config.toml
hidden_size = 256
experts_per_token = 2
routed_scale = 1.0
router_noise = 0.3
init_std_router = 0.0382
vocab_size = 4389
max_grad_norm = 2.0
max_steps = 7222
dataset = "wikipedia_en"
Below are experts of layer 4 (counted from 0) of a mixture-of-experts language model. Rows are named router (the router's row for the expert), up (a neuron's input weights, with its number), down (a neuron's output weights, with its number) and show model dimensions 0-255. Each number is 50 + 10 x the weight over its row's rms, rounded and kept within 0 to 99.
After each expert's rows: a language model's description of what the expert responds to. This comes from a sample of Wikipedia text that the model never trained on.

# expert 17
router:58 40 44 51 69 55 48 32 44 64 51 50 63 45 44 51 39 60 66 48 58 46 55 59 60 68 32 47 47 36 50 56 55 52 57 29 55 70 46 39 52 45 49 55 41 68 44 40 41 33 47 62 44 46 41 56 40 52 43 43 37 50 38 38 41 40 56 46 58 55 53 42 37 52 41 50 57 62 39 54 65 64 33 61 57 52 63 41 38 44 41 51 62 65 33 61 46 57 40 41 41 72 38 57 47 46 41 69 33 55 58 44 58 45 38 36 58 30 61 46 49 40 54 60 43 45 48 50 46 46 28 46 53 63 17 58 54 45 65 42 54 42 46 51 57 46 47 65 48 43 54 66 41 42 57 61 34 64 54 61 33 47 60 54 61 60 43 42 43 42 55 34 51 60 40 47 47 55 38 38 42 50 47 37 54 43 37 36 45 45 51 44 61 57 47 59 58 51 53 32 43 50 37 37 39 53 51 59 34 39 38 52 49 61 45 40 66 53 63 45 46 57 57 34 32 46 48 51 55 40 58 49 45 58 28 56 60 30 53 54 69 59 43 57 53 62 42 37 59 37 79 53 53 48 54 30
up1:40 58 49 42 62 60 50 57 52 46 51 54 36 38 28 49 31 65 33 58 46 49 66 48 39 64 69 52 42 59 46 48 40 42 52 50 46 43 49 51 49 57 58 43 57 43 38 29 59 73 70 52 65 36 46 35 37 58 43 31 48 52 49 68 58 49 50 60 38 54 53 39 58 55 40 44 39 49 55 26 47 81 42 59 22 59 54 62 52 53 47 48 57 48 42 66 49 43 53 55 58 65 44 38 63 52 54 57 50 44 44 41 60 47 40 41 49 31 54 63 46 50 50 44 46 48 49 47 63 41 73 64 66 59 58 45 64 53 59 47 64 56 39 38 43 53 47 52 28 54 67 63 45 62 45 54 43 61 51 61 48 48 69 49 53 49 49 41 52 41 59 65 38 56 37 42 59 52 44 45 49 60 58 56 45 49 29 45 34 45 28 42 45 45 52 48 47 47 57 56 58 56 70 58 59 56 46 42 53 58 46 74 65 54 40 42 81 54 64 54 43 56 42 54 30 32 37 50 57 43 54 45 62 44 39 51 48 55 53 45 62 58 39 59 39 43 47 60 51 57 55 62 47 61 50 60
down1:49 26 36 56 34 69 61 54 38 56 62 48 46 56 50 55 46 43 33 63 42 53 53 59 37 56 46 37 48 49 47 48 57 37 41 56 52 55 63 54 40 47 52 43 38 40 47 49 35 65 55 39 58 61 43 50 38 67 44 45 53 53 58 52 60 52 44 44 70 60 37 43 70 36 47 62 32 32 50 52 53 34 49 60 51 61 65 55 48 54 52 49 47 64 55 45 52 35 44 72 50 47 57 45 30 35 29 67 41 60 65 61 57 47 45 38 59 52 68 51 49 48 43 61 49 30 54 48 68 59 51 41 25 34 54 46 46 46 61 35 52 56 48 66 48 46 37 55 58 55 61 68 50 62 39 52 38 43 55 51 43 51 38 42 39 41 38 62 53 52 50 47 26 46 53 47 49 40 58 42 63 43 66 57 39 58 64 58 46 56 56 70 45 49 49 49 34 61 45 47 62 68 44 52 38 42 58 50 53 45 32 48 52 53 28 57 40 37 50 46 50 49 64 54 56 53 55 54 63 68 57 50 63 28 64 64 66 52 45 66 45 48 38 52 33 55 50 37 62 55 47 62 55 37 35 61
What it handles: Later digits inside large integers such as populations, vote counts and years, plus spelled-out numbers like two, three, million.

# expert 5
router:34 59 59 57 62 52 52 44 47 50 50 47 57 54 45 49 55 43 46 61 61 46 30 48 41 41 30 45 36 39 60 55 51 57 33 52 57 35 55 62 37 66 44 68 46 59 51 56 58 41 34 41 59 55 30 73 48 55 31 45 47 66 67 51 55 59 51 46 37 56 58 62 39 44 63 41 45 13 46 71 48 62 55 39 50 53 39 66 49 59 35 62 51 45 59 58 34 42 53 53 56 49 56 63 47 46 34 49 41 63 36 37 45 53 40 36 55 62 47 48 35 59 51 52 59 58 64 59 63 59 44 48 39 40 40 52 41 48 45 53 54 76 54 42 56 57 54 45 35 61 49 42 55 58 35 45 71 31 49 49 50 56 57 70 61 47 55 57 45 42 45 43 64 54 63 45 48 54 36 38 48 58 62 69 63 58 51 46 60 52 53 51 56 42 37 49 47 51 63 59 62 59 38 57 45 36 62 61 65 43 58 37 55 46 66 53 43 35 61 43 48 63 49 43 43 64 68 43 47 64 65 48 39 64 45 61 53 63 46 62 68 58 55 43 43 55 43 42 52 37 52 69 35 60 55 47
up8:49 54 33 64 53 44 38 45 75 58 58 46 49 60 44 46 34 42 37 35 59 60 49 37 55 35 51 59 55 38 53 47 56 30 45 60 29 58 38 52 40 36 34 62 58 50 39 47 52 50 52 59 49 76 50 45 54 45 51 49 54 58 56 46 52 52 53 50 54 42 53 50 57 48 49 48 59 73 63 50 42 63 41 33 36 35 54 54 46 36 64 58 68 58 60 55 62 46 35 50 49 51 43 43 53 53 56 51 44 52 80 63 63 53 54 63 49 47 45 43 58 55 62 58 51 49 44 54 35 38 61 43 43 49 34 50 37 55 34 65 70 81 43 46 38 63 49 46 46 62 53 53 56 52 54 66 39 50 76 39 52 56 55 54 43 46 60 53 50 69 43 32 38 51 43 54 57 52 44 69 45 61 58 46 52 71 57 45 43 57 46 52 49 40 35 48 59 63 55 56 59 57 43 58 52 59 62 50 71 62 43 38 54 58 65 60 34 53 54 51 49 58 43 55 48 52 50 47 47 43 46 45 51 51 62 59 39 62 59 75 40 59 53 69 60 60 49 27 30 59 57 42 79 54 59 48
down8:57 50 54 57 65 46 51 66 55 49 54 49 73 33 47 68 64 55 58 58 53 37 51 52 58 46 50 46 55 33 67 48 54 33 53 68 55 51 37 56 40 57 47 54 56 52 54 47 52 66 52 41 46 42 59 77 65 24 56 34 47 53 51 64 42 62 51 43 60 87 45 51 44 53 63 41 65 38 83 56 58 40 64 40 48 40 29 40 57 58 58 68 44 40 55 38 52 63 51 53 34 54 53 50 64 61 73 56 37 53 53 56 50 54 58 51 49 47 55 61 39 57 38 63 58 50 35 46 29 54 70 56 30 43 62 52 47 44 45 47 49 45 47 52 53 60 56 57 54 53 42 42 47 58 47 44 39 59 53 71 52 50 51 50 46 58 59 39 51 49 52 44 48 42 55 57 48 37 50 52 49 55 61 52 41 56 68 44 45 40 65 55 64 39 35 46 50 81 34 70 46 52 46 52 50 53 49 48 52 53 43 54 38 50 55 50 21 57 69 40 47 53 48 58 47 43 50 60 53 59 47 52 44 58 49 46 49 42 39 44 54 47 50 72 60 53 47 37 36 50 49 41 58 26 49 42
What it handles: Role, title and descriptive words in biographies, such as former, general, President, known, author, politician, plus of after title-like nouns.

# expert 18
router:45 65 38 47 47 56 52 40 68 49 49 58 53 46 60 43 60 52 57 22 52 41 63 52 35 51 37 51 29 50 60 47 58 41 63 57 66 61 61 45 46 59 45 56 44 52 56 52 61 37 47 64 51 54 65 43 44 57 58 64 37 55 39 50 46 48 49 64 36 48 64 62 45 43 55 47 53 57 47 41 49 50 76 71 59 63 47 56 50 61 54 55 46 56 59 61 41 56 56 42 55 69 34 47 37 59 45 33 40 43 54 46 49 45 47 38 52 45 71 43 46 47 55 59 49 52 49 40 28 37 43 57 39 34 45 46 64 69 44 31 65 56 62 53 40 39 48 41 52 47 62 64 60 55 62 57 41 51 47 46 64 43 74 55 50 59 52 44 62 57 33 57 50 38 33 39 53 55 41 35 35 37 48 37 63 34 50 65 60 40 53 47 59 46 40 62 47 59 47 37 44 30 45 35 42 67 63 22 34 58 57 35 47 48 57 56 52 33 35 57 60 71 45 43 53 65 53 56 51 58 60 44 48 43 49 60 48 48 38 73 61 50 56 58 29 55 48 42 52 53 53 50 41 44 60 54
up0:39 48 70 47 55 47 49 66 34 46 37 50 42 44 59 49 64 44 51 45 60 67 49 39 61 46 54 60 64 62 52 42 50 57 37 51 56 48 53 59 61 36 55 44 75 48 45 51 52 49 64 64 41 49 43 66 64 63 47 56 42 49 40 47 58 26 56 58 38 50 31 57 46 53 35 61 38 60 44 52 38 49 60 51 42 68 65 43 48 31 35 59 58 58 31 52 44 46 31 41 57 55 34 55 45 28 53 39 49 47 57 46 55 49 31 47 49 51 42 40 37 52 42 68 69 51 49 43 58 54 33 49 59 42 48 45 75 47 39 36 48 50 53 42 52 49 61 67 42 75 44 57 54 59 43 46 53 53 52 41 64 57 51 43 44 45 25 42 36 43 64 53 52 51 44 52 61 55 48 54 50 51 44 67 41 47 49 53 44 24 51 52 58 53 55 50 72 65 64 53 64 38 57 50 51 64 33 57 47 49 44 37 40 50 53 43 44 29 61 59 44 26 61 38 22 53 55 40 27 47 47 55 39 56 45 47 53 53 41 56 48 38 48 53 58 46 29 41 66 62 53 62 56 49 52 53
down0:62 56 43 45 52 63 41 43 48 60 54 60 55 38 59 72 37 61 51 39 70 48 53 49 45 35 60 33 47 65 40 34 60 55 63 48 56 51 44 46 42 58 55 35 43 45 47 36 53 50 41 49 71 53 46 48 63 47 40 45 43 48 39 56 48 61 56 58 54 55 44 57 52 44 52 48 53 34 26 41 49 47 42 61 57 38 54 49 54 43 33 59 49 59 66 67 58 67 44 53 52 34 66 47 57 53 49 35 38 56 65 39 54 49 35 41 50 40 52 59 65 70 50 55 43 51 57 58 39 34 51 48 46 58 63 40 34 54 48 40 80 50 53 21 64 57 73 55 40 47 50 41 52 54 65 41 56 47 65 41 47 45 44 63 53 63 73 49 57 71 34 46 51 50 32 66 56 46 63 48 44 30 53 49 54 65 51 50 53 43 39 51 44 76 61 40 53 38 59 52 49 57 50 45 35 45 73 41 70 58 32 54 52 49 49 46 42 53 57 46 32 50 42 30 42 61 63 60 52 57 55 45 61 52 55 41 52 51 46 54 40 56 56 49 33 65 43 36 51 46 49 64 47 67 46 46
What it handles: Digits inside years and numbers, especially the last digit of a year, plus decade s, century and season, such as 199-7, 1960-s.

# expert 24
router:45 58 60 52 58 48 38 46 27 44 64 52 58 50 70 47 36 34 34 59 52 49 29 64 68 35 65 46 54 44 38 51 53 40 52 50 47 42 49 55 50 35 61 58 57 44 43 52 50 53 60 53 33 55 47 34 48 40 54 33 58 48 53 49 53 39 65 43 44 43 54 56 45 51 61 49 57 68 35 42 51 53 42 48 55 43 46 31 45 43 51 60 36 44 45 35 66 53 63 44 44 58 60 51 64 49 39 56 37 53 65 37 54 64 49 62 54 53 68 37 45 59 51 45 23 40 46 40 53 57 63 64 45 37 38 61 43 57 67 56 62 58 59 42 44 65 54 30 65 66 51 49 42 63 66 43 56 43 37 33 68 56 64 34 55 45 49 39 40 51 59 44 47 55 53 54 59 50 46 48 45 49 49 52 47 52 59 42 60 49 51 43 45 54 39 45 45 67 44 45 38 56 70 37 29 68 32 55 54 57 69 55 37 56 70 64 54 38 39 73 50 60 40 39 55 37 61 58 54 36 37 39 63 54 64 47 53 39 37 49 63 63 51 39 43 68 43 49 41 30 54 43 58 44 49 48
up1:34 46 58 58 41 53 54 58 49 34 58 61 46 56 53 52 45 44 49 38 47 41 38 63 53 52 82 24 38 63 53 28 63 54 40 55 43 65 48 52 28 55 38 45 46 44 43 50 52 62 41 31 44 74 63 42 44 46 43 47 51 39 45 66 42 49 55 50 43 44 49 69 39 59 57 78 52 47 38 51 34 43 40 46 41 70 57 51 38 49 54 64 44 45 55 46 45 49 58 46 47 44 50 45 43 49 55 57 55 56 40 61 57 58 47 53 43 24 49 48 57 50 48 44 44 43 52 59 59 59 50 49 52 42 28 60 54 53 43 40 46 38 52 49 34 63 61 40 54 58 43 63 30 50 61 67 54 58 36 39 48 54 46 38 62 44 29 55 59 64 46 67 66 41 53 60 54 54 35 57 53 53 57 49 40 48 51 32 48 32 40 56 44 69 55 63 60 45 47 44 40 51 64 61 53 55 48 42 59 39 54 63 48 49 59 34 53 51 36 54 33 54 59 38 50 23 52 49 73 63 63 68 57 45 39 50 76 37 44 61 50 58 50 53 50 57 32 45 55 56 53 46 47 57 65 58
down1:56 33 41 41 64 62 47 63 61 39 54 54 50 59 32 48 54 49 26 60 55 49 59 53 46 60 62 55 69 42 44 56 48 43 37 39 40 57 56 43 45 47 50 44 49 51 52 62 57 63 45 53 41 68 49 57 57 39 34 55 45 54 55 68 64 33 48 57 64 58 45 48 45 50 44 48 63 66 65 57 46 44 42 50 58 61 77 46 66 44 36 43 58 41 46 35 55 58 44 59 48 32 40 42 57 21 35 57 45 67 37 55 54 59 44 55 37 54 69 59 54 40 33 51 34 26 54 57 54 43 44 49 34 48 55 49 43 50 55 53 45 48 56 64 53 38 52 41 49 50 42 60 47 51 59 53 42 37 56 42 48 37 58 42 36 43 35 59 31 61 60 58 44 40 35 70 47 66 43 38 52 65 50 23 50 33 38 44 60 53 43 34 56 51 51 43 32 44 60 66 55 48 45 54 45 71 55 63 57 45 57 42 57 66 49 52 70 41 58 51 46 52 41 60 38 62 71 44 47 50 65 43 34 60 40 50 40 46 59 54 57 54 40 57 51 66 53 62 66 36 52 50 56 58 60 62
What it handles: Pipe separators, opening parentheses, slashes, quotes and line breaks in tables and squad lists, plus byte-order marks and Cyrillic bytes.

# expert 26
router:53 36 60 46 61 50 52 49 52 49 33 48 57 44 57 45 48 64 48 46 46 41 48 51 50 67 47 58 44 39 54 63 55 42 35 56 69 54 31 43 47 45 47 41 68 54 49 57 29 52 60 40 51 68 38 67 34 32 62 50 55 54 51 42 56 40 42 46 59 40 43 57 49 38 46 35 31 43 57 40 45 63 40 65 48 41 42 58 51 36 60 39 44 57 48 46 41 45 51 55 61 55 67 51 42 46 61 53 53 45 63 61 61 43 68 55 68 44 43 51 69 38 45 32 50 60 50 24 39 59 43 50 52 69 65 70 43 31 43 44 44 43 24 61 62 52 34 64 48 36 37 62 40 52 54 55 68 57 44 50 49 47 39 74 34 61 45 56 45 43 58 55 50 50 45 39 53 57 47 47 41 55 36 53 58 37 47 71 42 45 51 61 72 44 64 47 49 49 52 51 51 60 50 42 64 59 47 52 48 42 34 44 59 51 28 43 61 52 72 39 68 56 49 54 49 54 46 41 53 52 58 38 41 56 52 45 43 52 36 38 55 42 34 64 50 71 66 53 53 51 43 67 59 69 47 60
up0:56 44 52 57 41 52 81 39 35 63 46 42 55 38 48 55 54 49 48 51 55 77 33 58 59 71 51 60 30 52 68 44 48 47 60 40 61 46 41 46 58 56 39 51 57 65 39 62 47 58 52 44 59 52 41 35 57 41 55 40 34 47 68 45 51 59 46 35 44 53 41 37 50 33 61 53 38 75 42 44 45 58 62 49 53 50 66 56 53 46 50 53 59 48 56 53 58 58 41 44 44 52 39 61 34 47 54 53 50 55 41 52 79 59 58 33 42 54 34 36 47 49 48 35 48 21 64 72 49 45 38 48 54 46 41 60 39 52 48 49 45 46 31 48 34 20 54 41 50 65 58 58 53 51 45 55 40 52 50 35 61 52 53 54 29 50 48 62 44 62 60 53 59 59 42 50 64 56 53 61 52 50 57 58 50 60 36 41 45 50 50 49 40 49 43 39 35 42 52 37 36 47 54 34 53 40 47 50 49 49 38 41 64 55 27 37 43 52 52 31 33 39 77 53 35 55 58 56 42 49 48 64 58 38 47 36 38 49 36 48 39 61 46 52 43 53 61 33 57 53 60 45 52 50 43 45
down0:51 43 71 37 45 39 45 48 40 40 45 64 61 49 46 36 39 77 47 45 56 52 64 58 50 41 69 43 50 58 31 56 53 49 38 47 37 58 56 53 27 73 58 46 53 52 39 49 58 46 58 39 55 58 40 39 48 45 55 45 49 41 46 63 43 54 25 49 58 54 49 47 79 59 47 45 52 35 56 51 50 47 45 51 59 39 56 68 42 53 46 49 59 55 63 57 57 72 54 39 53 43 60 40 47 57 51 50 54 57 44 68 40 50 41 52 53 33 47 40 53 48 40 29 58 52 39 44 63 65 48 45 60 34 50 45 43 66 59 50 38 42 41 52 58 38 45 38 47 38 60 33 59 46 40 53 50 55 46 42 56 51 57 60 39 50 52 68 39 61 61 54 52 43 54 43 58 40 79 70 59 60 51 55 53 61 57 45 49 60 50 65 50 51 58 60 42 53 38 60 49 21 57 57 26 52 55 70 40 41 59 70 58 41 40 38 48 32 42 61 69 53 66 48 52 26 58 40 54 43 49 50 66 63 54 33 44 53 36 39 50 61 40 44 47 61 56 51 46 50 51 53 70 44 44 42
What it handles: Lowercase first letters or pieces of ordinary words after a, was, is or the, such as s-ashes, ch-amfered, h-ired.

# expert 6
router:40 52 56 45 42 56 43 47 51 58 52 48 34 52 28 39 57 61 39 56 62 49 42 50 37 61 63 35 54 36 56 46 51 47 32 64 58 49 40 40 51 24 42 43 59 39 58 54 36 55 55 33 63 65 49 54 54 60 61 44 44 50 51 47 42 54 55 69 47 49 47 49 59 32 54 74 57 33 48 50 54 50 50 42 64 36 61 58 27 40 32 49 62 37 43 54 60 43 52 58 47 30 46 41 48 37 35 55 52 62 51 59 50 39 41 50 42 67 53 44 49 26 62 39 61 48 52 51 57 39 68 42 63 54 61 38 37 65 52 49 52 64 44 47 46 44 49 66 31 61 42 67 63 44 47 29 66 43 67 36 64 47 43 58 38 69 59 62 79 56 58 73 52 36 49 51 54 36 49 46 57 48 63 52 57 52 56 38 49 69 49 42 53 53 57 65 49 55 62 37 59 33 32 40 39 68 59 51 47 60 51 51 32 54 54 48 55 68 63 55 60 50 38 51 50 52 66 51 58 44 46 59 46 52 43 52 53 58 41 53 50 43 37 44 44 41 50 41 66 51 54 60 42 49 56 61
up2:52 50 46 39 52 55 70 53 53 48 30 51 32 38 61 57 41 51 44 55 40 60 26 60 44 53 58 45 59 53 61 52 46 36 41 54 57 65 41 50 54 71 64 55 43 56 35 53 68 48 45 38 42 56 36 49 41 59 34 61 54 54 54 52 42 33 45 21 36 45 50 32 59 45 50 51 53 53 50 43 69 49 41 40 53 51 47 46 51 58 30 56 44 37 36 59 51 54 44 47 53 51 46 56 40 54 41 60 62 57 58 63 52 44 61 56 60 54 52 73 41 48 52 55 43 47 43 47 45 52 56 26 45 41 45 57 52 56 61 49 31 46 55 54 53 43 50 45 39 44 59 39 61 38 38 72 36 56 62 39 56 58 52 39 51 59 45 43 42 41 64 38 60 56 56 59 61 54 63 58 50 46 66 49 43 28 34 59 66 49 52 43 52 57 70 26 41 44 47 50 27 68 51 52 40 51 44 36 46 52 64 56 61 56 40 38 68 52 76 63 40 69 54 57 37 44 78 49 44 49 57 56 57 49 56 50 44 32 39 58 76 58 38 32 55 54 58 41 53 54 43 48 46 52 49 41
down2:55 49 56 40 54 59 57 64 48 59 54 68 54 62 52 58 66 62 47 65 64 29 65 55 63 54 55 34 40 29 70 42 41 73 49 50 52 50 59 55 30 55 55 63 48 57 50 51 58 34 64 34 76 62 47 47 46 48 55 45 44 59 57 43 63 66 50 56 59 63 51 53 40 50 58 57 56 63 47 57 58 47 54 64 60 42 59 68 48 68 50 53 44 12 41 51 56 54 48 58 58 58 57 59 46 44 40 62 49 43 50 47 34 63 66 50 58 38 58 52 54 58 57 29 41 41 51 48 59 60 54 57 57 54 53 49 36 57 65 56 24 46 58 43 50 42 46 41 52 65 52 44 56 68 40 63 48 60 41 73 49 56 36 71 52 44 60 39 52 65 63 42 52 48 44 41 49 59 59 49 58 58 48 54 36 56 56 47 39 66 55 48 57 58 52 64 52 65 61 42 43 62 50 54 60 50 51 37 47 62 57 53 67 54 43 70 47 53 54 44 67 39 61 38 42 24 55 64 49 54 51 40 55 50 50 52 40 60 37 42 53 62 36 46 40 54 61 42 47 48 55 37 57 34 62 40
What it handles: Past-tense and participle verbs or their -ed/-ing endings after was, to or he, such as stopp-ed, founded, made, released.

# expert 38
router:56 62 59 43 62 51 48 48 36 58 67 46 63 42 53 47 33 48 60 47 55 48 51 51 48 52 38 58 70 51 53 44 55 30 42 65 41 45 59 52 67 42 66 44 36 46 61 43 50 55 46 59 43 48 32 39 36 66 58 54 46 47 44 51 56 46 52 46 49 47 61 42 48 36 26 48 60 32 45 63 43 49 43 35 67 58 30 56 32 63 58 42 35 47 49 63 56 37 35 47 44 66 56 60 65 46 38 53 41 51 38 58 47 44 72 55 36 61 63 46 53 48 44 45 50 36 38 53 44 38 48 71 49 47 67 44 71 53 47 63 53 50 52 46 67 59 54 37 62 40 63 52 55 40 57 37 56 51 46 52 32 45 48 46 71 50 50 28 18 53 57 50 44 45 57 69 44 65 50 51 43 67 38 41 63 64 61 37 58 48 33 42 61 61 46 39 35 59 53 47 55 54 48 42 48 46 31 49 45 48 74 50 54 49 45 45 48 46 50 53 42 34 45 47 38 60 45 31 49 40 46 33 61 48 42 61 57 41 62 59 49 50 50 63 39 49 33 45 50 51 51 31 43 33 64 60
up1:64 39 40 62 40 39 62 46 56 56 38 55 37 58 46 53 48 65 56 36 58 63 67 54 51 45 61 75 52 47 54 46 32 45 60 48 47 51 46 45 52 51 64 55 49 46 61 43 33 45 45 49 36 51 38 56 53 61 45 52 66 51 51 59 46 62 54 46 33 37 47 36 55 41 51 51 51 46 58 65 29 77 43 63 49 53 42 49 31 69 53 53 39 59 57 50 30 31 51 59 49 55 44 46 45 51 37 38 69 37 28 45 45 54 60 58 37 51 33 53 46 51 42 46 51 53 60 58 42 62 41 46 61 49 49 44 39 29 50 50 46 38 63 54 46 61 40 37 67 40 59 60 43 45 54 42 54 51 52 42 35 46 47 60 10 52 59 50 41 49 52 58 55 50 37 46 61 61 37 50 51 46 42 39 51 59 37 61 49 47 41 53 52 48 51 36 55 51 59 48 46 55 35 56 45 38 43 45 60 66 25 42 61 75 41 51 52 57 48 45 36 56 56 54 25 47 47 47 49 46 36 65 38 38 35 57 57 63 54 48 63 33 51 43 49 42 48 36 71 37 47 46 29 47 49 69
down1:62 27 58 49 62 54 48 63 52 68 35 73 53 54 33 24 49 61 64 71 26 36 44 53 52 50 42 37 54 53 55 43 46 70 47 48 62 39 44 49 55 54 64 50 58 58 56 59 32 56 35 52 40 31 53 60 47 56 43 45 49 40 51 49 68 47 56 50 38 51 45 49 47 51 40 48 57 51 51 44 61 49 46 46 41 64 54 58 34 36 45 53 52 47 54 45 50 63 64 28 42 51 35 45 60 36 49 45 36 63 51 45 59 75 55 59 55 64 51 60 57 86 24 56 42 57 54 60 54 56 35 50 58 43 65 50 65 33 50 56 49 61 49 54 46 40 31 47 36 47 49 61 49 32 34 51 38 41 42 56 54 50 36 62 61 48 54 42 52 43 47 41 39 39 36 34 55 50 60 31 54 52 43 44 46 59 42 50 44 51 44 42 48 65 69 51 54 35 58 51 53 61 54 54 49 54 41 47 36 37 50 37 46 63 56 54 40 38 28 50 60 41 44 46 60 38 75 43 49 52 38 64 49 43 57 66 60 45 47 60 48 53 57 53 68 55 48 55 67 43 50 53 60 50 51 43
What it handles: Thai and other non-Latin byte pieces, plus final -i endings of Asian, Arabic or Australian names, such as Goondiwind-i, Neftç-i.

# expert 27
router:40 43 47 57 50 54 47 55 57 56 60 51 41 51 43 48 49 55 52 59 49 65 29 54 54 43 51 60 55 52 58 38 47 61 50 61 74 74 37 44 45 61 51 58 51 51 66 52 59 52 41 39 42 52 44 35 55 44 35 62 57 50 65 39 47 51 45 65 41 46 54 36 37 36 60 31 36 49 50 47 59 43 54 40 42 52 51 47 69 48 50 38 59 58 53 37 52 27 73 36 65 50 41 34 64 43 42 43 33 48 65 46 43 54 33 44 50 73 62 53 47 56 57 72 70 59 39 60 49 55 54 49 54 54 54 45 37 50 42 57 40 69 53 43 51 50 57 42 40 28 41 58 50 52 69 51 41 42 54 44 41 60 40 45 41 51 58 62 58 57 38 58 36 33 57 59 68 62 49 43 42 59 72 43 52 46 44 58 45 49 66 56 59 45 43 56 70 51 62 58 41 61 34 41 33 47 55 49 40 58 35 42 50 35 45 47 54 62 46 32 59 48 56 50 46 57 62 38 47 44 44 55 31 66 44 55 51 59 66 48 64 68 46 54 43 51 54 42 60 62 35 68 61 53 25 38
up2:51 51 46 61 51 56 30 32 47 46 57 48 44 53 56 48 34 39 48 60 62 55 30 41 49 46 44 45 33 44 40 43 56 51 47 58 46 55 40 55 53 35 66 54 47 54 61 61 37 56 64 61 54 54 63 65 48 54 55 37 63 66 47 56 39 64 55 73 45 40 53 63 43 63 49 47 68 52 50 59 59 48 58 57 32 35 62 45 39 37 48 46 60 44 63 45 42 46 42 40 50 37 40 63 35 45 52 53 43 37 57 54 32 72 64 47 54 60 40 50 51 57 52 41 38 59 51 19 54 42 52 78 54 52 40 60 53 52 39 47 47 57 60 45 56 37 51 29 54 57 53 40 52 45 51 47 51 37 56 48 54 61 53 46 36 48 58 58 48 38 57 40 46 44 72 65 36 48 46 57 47 75 42 39 43 39 61 47 56 58 28 51 68 26 27 53 51 57 37 51 46 49 64 63 38 56 47 45 67 46 62 52 44 55 54 67 33 45 28 47 70 51 61 57 57 46 68 60 52 54 31 49 44 56 47 47 69 32 38 55 46 43 52 60 59 33 36 53 51 44 37 44 46 51 45 47
down2:49 56 62 37 57 52 47 48 52 46 38 53 66 46 49 45 71 51 54 64 61 40 49 50 59 45 60 47 55 59 50 48 36 61 50 37 50 37 54 53 51 32 32 51 39 53 41 30 68 67 64 37 59 53 63 63 36 45 60 43 33 44 41 37 38 48 52 57 49 69 45 64 51 44 54 49 68 48 49 42 61 40 49 42 64 62 64 47 36 64 53 71 72 34 51 37 54 30 35 40 44 50 52 56 30 52 64 54 73 41 55 49 44 57 47 58 42 35 44 41 51 41 38 29 48 58 44 40 56 64 56 39 58 45 46 69 55 49 61 56 46 43 63 43 50 50 59 53 39 52 38 49 42 57 75 35 43 38 46 57 33 31 54 46 41 46 55 33 63 49 63 42 62 58 53 54 47 42 56 53 52 58 52 47 64 54 48 24 53 58 50 59 46 32 55 49 58 47 55 50 50 44 34 62 49 52 57 38 53 38 43 46 57 46 47 46 46 55 45 56 32 61 49 45 59 40 45 54 63 45 42 54 47 82 48 66 41 42 34 54 28 53 49 39 68 55 49 30 56 52 40 48 63 39 65 44
What it handles: Common nouns or their final pieces naming works, media and institutions after the, such as film, album, program, school, sitcom, radar.

# expert 14
router:51 36 53 54 43 54 42 31 49 55 59 51 37 48 46 46 39 48 56 54 52 27 48 63 58 41 62 49 32 45 38 41 39 52 46 43 50 44 54 46 39 33 46 65 60 52 70 57 54 54 55 40 37 44 48 59 50 50 65 41 51 57 60 58 53 38 55 61 48 57 51 38 41 35 72 73 46 71 57 37 74 34 51 49 56 60 65 61 59 61 46 46 52 54 56 41 54 50 55 64 40 37 49 57 60 45 34 54 73 59 41 60 55 49 61 59 45 51 38 58 45 60 52 56 42 47 53 47 36 62 63 43 54 57 56 38 41 40 64 33 41 54 47 57 62 32 54 58 44 36 50 57 47 46 67 36 45 53 65 53 51 61 36 58 49 66 40 69 75 65 43 62 44 51 65 43 74 54 47 55 40 50 49 48 68 56 45 50 57 53 61 50 36 42 37 51 38 67 47 44 54 60 41 35 32 39 58 51 39 59 37 46 53 35 54 51 45 57 44 49 46 62 47 54 63 67 39 63 51 53 37 51 48 66 33 43 42 59 68 45 53 44 72 67 32 48 42 65 54 65 56 59 44 37 42 58
up2:44 51 58 67 50 47 44 43 59 55 47 47 70 62 48 51 47 53 59 47 60 44 49 62 56 45 59 54 41 53 71 30 48 46 36 62 53 58 45 27 55 59 51 47 41 52 46 47 28 56 54 57 57 47 59 45 52 54 44 55 44 43 40 42 41 50 61 56 29 59 63 61 41 45 42 57 50 50 62 42 39 47 56 47 48 33 44 38 42 37 32 56 59 57 37 54 45 44 57 42 39 63 56 50 47 51 40 35 51 41 33 46 45 54 48 26 62 66 61 42 24 54 37 60 54 55 60 38 53 55 48 46 46 50 62 52 32 52 57 53 41 32 50 60 52 54 57 61 36 33 57 49 37 57 79 40 58 57 30 50 40 60 53 64 65 34 59 65 48 62 48 49 54 52 53 57 42 44 64 54 35 47 56 59 54 44 51 57 63 46 42 46 44 62 54 41 52 50 19 62 46 38 51 58 42 38 51 37 38 40 55 56 41 67 73 54 45 40 41 57 52 33 48 46 41 47 44 59 49 54 42 58 26 43 38 37 28 58 59 61 51 47 37 47 60 32 67 48 36 76 44 38 46 66 42 50
down2:61 54 44 56 42 51 50 45 49 57 43 47 52 37 49 51 78 50 39 23 37 31 50 37 40 47 43 47 61 63 53 55 50 46 47 46 53 28 49 62 70 52 49 51 49 50 30 58 30 42 55 58 31 75 65 55 47 59 51 40 41 40 65 34 47 50 46 53 34 31 53 47 46 49 51 43 52 47 63 59 50 55 68 34 47 68 54 50 44 38 59 54 40 38 38 59 65 31 25 50 60 42 43 47 43 41 63 61 45 48 50 42 50 46 58 64 47 58 45 47 61 56 44 47 47 47 56 39 64 49 53 31 59 63 38 50 42 73 42 61 42 51 40 45 56 47 54 41 59 60 53 46 51 59 47 39 54 44 33 62 58 46 39 48 67 41 53 57 52 70 35 40 42 62 40 39 43 65 43 53 45 50 42 56 48 42 42 50 54 57 51 52 57 47 49 67 53 54 38 46 42 42 39 35 32 53 54 49 63 54 59 41 71 67 44 59 50 49 36 26 71 35 46 41 56 42 63 49 57 63 50 49 57 42 38 42 44 45 54 41 63 41 44 48 59 34 40 58 52 31 69 55 48 61 27 54
What it handles: Plural and verb endings on split words, such as -s, -es, -ations, -ories, in recount-s, Territ-ories, algorith-ms.